From a checkpoint of a small mixture-of-experts model trained on Wikipedia.
Training: a variant of Adam for the experts, 8247 steps.
Below are experts of layer 7 (counted from 0) of a mixture-of-experts language model. Rows are named router (the router's row for the expert), gate (a neuron's input weights, with its number), up (a neuron's input weights, with its number) and show model dimensions 0-255. Each number is 128 + 24 x the weight over its row's rms, rounded and kept within 0 to 255. Numbers have three digits each.
Before each expert's rows: "mostly gets" lists some tokens that are sent to it at least half of the time. This comes from a sample of Wikipedia text that the model never trained on.

# expert 2
mostly gets: "″", "=", "|---|---|---|---|", "Personal", " Coordinates", "History"
router:163110120125143134127099107125091148129094144126181128121104135121130062129112116110163179154147154104118105147157077149107093133114125126096165144125089163150131126150143109079113147152115159121162118139123147129119122131107144187121137114158099144127154157139170140120155119119116102136102115153153099137155105101144115133097119109125148097155106094160126140156143097090126101097111133131160150125119122095110133102133139065129121143093143147129104137110117119075121121162155100140183147149158107153140094122139112160103112151125127073091149101130123159116084136132133127091121147146116169138117124110105108136141146191098141141157092124158127146164148079154108141089111150130110097137086115119128090135086100175093163144157131112175112148157119131119095115108110135
gate10:102180166133148111134119109116091144084161181175132091107095157137134115141115124144145146139138122140092123103128150135091143106088101083192125093157159147139114127116102162160137188087107138133143146157118150183126135124120140129127124152129138124121130154109143125110151110141064138093108133134144141072158134095111117154147137118154143136135130152105129149153168110143140092111121149138113119128132146111135128127174112105104113122123120128164114102128129098110153135167211125115156138132151167125199094096192128149138117127120163096100130129154129149099105106136144113109079179127139125123124115085104080153136127119086112137100127111116132118128111132127149132137106156137093128128134154130082116133094103125136110114080152159133123088144148119085114125143129124
up10:091117120167162145142101136156129141101126142108149141142131182103167141148154114142178097146149105082157125150179115136130107165093138184132139133086140131093150100145124133110148184110136123147162114102114123155117112143112175150116107126160121079115122118149138104117194176177148126149075145121131112122120135149108133102162127078144121111153111154177192149112105121114129138131105144094178115145173131123155174085105096119140132148146135114105162108117128133098119130121124135095100149099090150120119136117140130115130126129149157130117123112106161090157147145078132158114113144107111130131123104139122112110152166123103127104136177120145123105102178142162129107170169121113097126119090145143100108133089107116121121112104124184122121134150130139127098118093125111

# expert 0
mostly gets: "|", " '", "\".", ".\"", ");", "\n"
router:092173122169139141140129129143174121116092163140158133169114151134123150149189109129111116102107113132115103174124168171124162074119134115108111155122127113120153108130114118160142134102119117127089096108155117148104090146147100138134129153079129157144134114153082148137082125153085128076123158120130140119097136105130112134172114136077156167086160144139122126118129150142109123097106152116096135118104103137114164137139161158136137136125162069117136136105118151112112135136151106146163173110107123135114163111087154154163082113125129158159158096107164095097115111147115170133155084130179164128127114127170100111115077095138140109112107117132143097104153116146085139136132111131110127115161122100096151163148139107142135120156085124119132128129101152153139130121076134
gate11:148128122124081122140101109088128082138106159159103079126158117119119122127146112115161150122170113149113092151130138147113108138163155139141134142140165115160147168142105123103131110157103170141120167124146126164121091154109130127104114145115157126130157135160083124127128134148159141163093143121158181124126132111143114172117089128098126167118138155105145149132148116147157125183166118151127120147123142175149126122140097112107112155142085152100107110110130115125143150170092108142125143090120130172131104150154101150119136124166130100101126183120142159142115122132098131098094119165139129113183139113114141170156127137156132148104190096142118089092142116096154147101146143100091122171165156153097132075119115157153114115138131128143097104116162168158185128136133166
up11:167165159137133130154133155163132152143145151131159104152131119102160143126140088149103075147136149153131161122148121150127133166114137122113150142143125138133089092135142164152148125120145074123127080158141074127126159120122145092146118158167130162166136182134156125155132142124127133101153134135107066140164126138124132108161152137131125156134134105155160120118106168115159114133109130085102110148097084135130149111097158123185140083150159157144149120101120144152130114084147144115125096107140167139101158151116103086128170160074132161154111118137123115108174089115162148098129136126135103115073155139145113094092109140137123116117149139157123148119153153094137177146136078159095130129154156135102130163135136101096160158151145151114129112146130132143162160093151128

# expert 8
mostly gets: "'", " he", " He", " and", " they", " she"
router:143141118162131101092110153109135119161123116134078126180144111128124102114151147152107109118155138160111140136144099119100164157125124160091100140106146128126165135100136144137134147118121095108095158103134108139163137174120117108101118124117135105119106153095111132142128129106105157136131106112070178175111130144100129144096117110147102127156160145120113124121105116118074148136118083090139096129116109144110107111146116132165107137163085129150130143146157114180146137110074129151149133145113163107086110122118151130130072134153128119112141066127120096147169141112136123139154132151122146099137157148154135136095145115105071104117184098119088115113096162170100115066131144116172118140137109200165133107100170097142105140121153119102121141135123141134118096110111083
gate8:083165123086170100117117127112124143115145170162090121141111101156116160118111159092118148126154109160155088125162130146117127135090108105106115119173154159112169157101119127110155097154133170111140141120116139105156128136139135134100135132099115123122140100130094103127104119116119173108136152133137167123122166127140140138100149124140124171112154109126163088116051116121144121123146070140118146114140159102125093117166087131149110122119123115106130100158161162144131145109084138151138171115082125153145143141088148145155119159103117166140125090115126128115121139149126141150119137118164175137075183135152118095107114162111111144098136111164138081141135088131143132119108150139135136174135134115200106122140152148120182134106107129104157087096148106095111096097119120
up8:122136114152162149120098143173119128115170164148141134113158109173092127084121166133093132151072090108132136097169110130143149178103145126141143138114148162115143124120160096148127111141117146112139110136094072076142111166131134134110095142146122125152121148081118114147097104180127157161084124130097158121141146123153135158152140124083113141112137113177072128141141112101159085137095141121126159176140159110121100133104100119116109118134131128164107118099171149115157116130110136123124112086123083111146111151126132128158104132157182177121142119131184120160099100101139116125169116138100090141144118132138134107060109150145104125112154093154126158101151098114113137129142144114100128128112158104132100139137190096124144114115123137160110117151154122135097112158119118

# expert 10
mostly gets: "°", " not", " have", " had", "′", " can"
router:143144124116117186138122111101148112138143126118126107154154150108126142149160119170154108133100111164137121158137108095119098116105122077123121124114137092143107142123123145165140134093173115118093110141087125127099102162140145129125125121116152138119153114132161168116133116081177136169097163104188161098149126114125144159123117090090133136158173131144093158106148102140132147109165120132159101161183187112097129162092140162146165111115131098109149075148119136090116112134153136127171148070137115122103114132092116120164138119131123120134091164114160123102150111133122108129158151149122115179153123131181122134124150154110125132139135146127138100150139139108159191114147127108072133136091097088143141152140118135127139119124125147133061148150102156139123095126107157
gate11:087132106133099133126084112096140153148115131161143142138095099142120136112143095121147144135104094123114116103112160091130159133172140125139120084114159128170128131122136135108120121088100104119162128128112196167087071143163143165135103101142138166152174110116099118145092121109158151161115148105146144145076117119147145154127121111125140124118166119110101141122123143080172119130153101088103094151108130081145107126124111159100128115103123133143107149154157131136174146126131093116167147124112122115120116133133166148120106140101147145151107168101107101119125128142159141137135084136093149174141130153119082122188164120156161122128093168171163163174129102130089145184152094164133103093098110113140113099154128123138134111115122138107087130106102147123149102126116117
up11:120101109174123147100155145114152170109151128174139109109155095108144130149117126125111111115098137146065141106139131165084120140107155110101142094115140137154168149137132153125163175137169164106133180127134134095147129174132153180136099104106119147146141141142143096140119084107096136118144126135113117139133134138141113152100184141142144141125124123154139107168099111096139157117120134140172165130152104109111151132164117148160114141096145087108081147096106119139092129108122130082120123153113093160118100144145110099104138127141138091119101115099145145109121120152187144104166127161135111137140122147069111138128157156102150133119115063126083131086116094119151119087172110091091117119158153159124110117105113109097148116151134137191115143117122124099093126114118145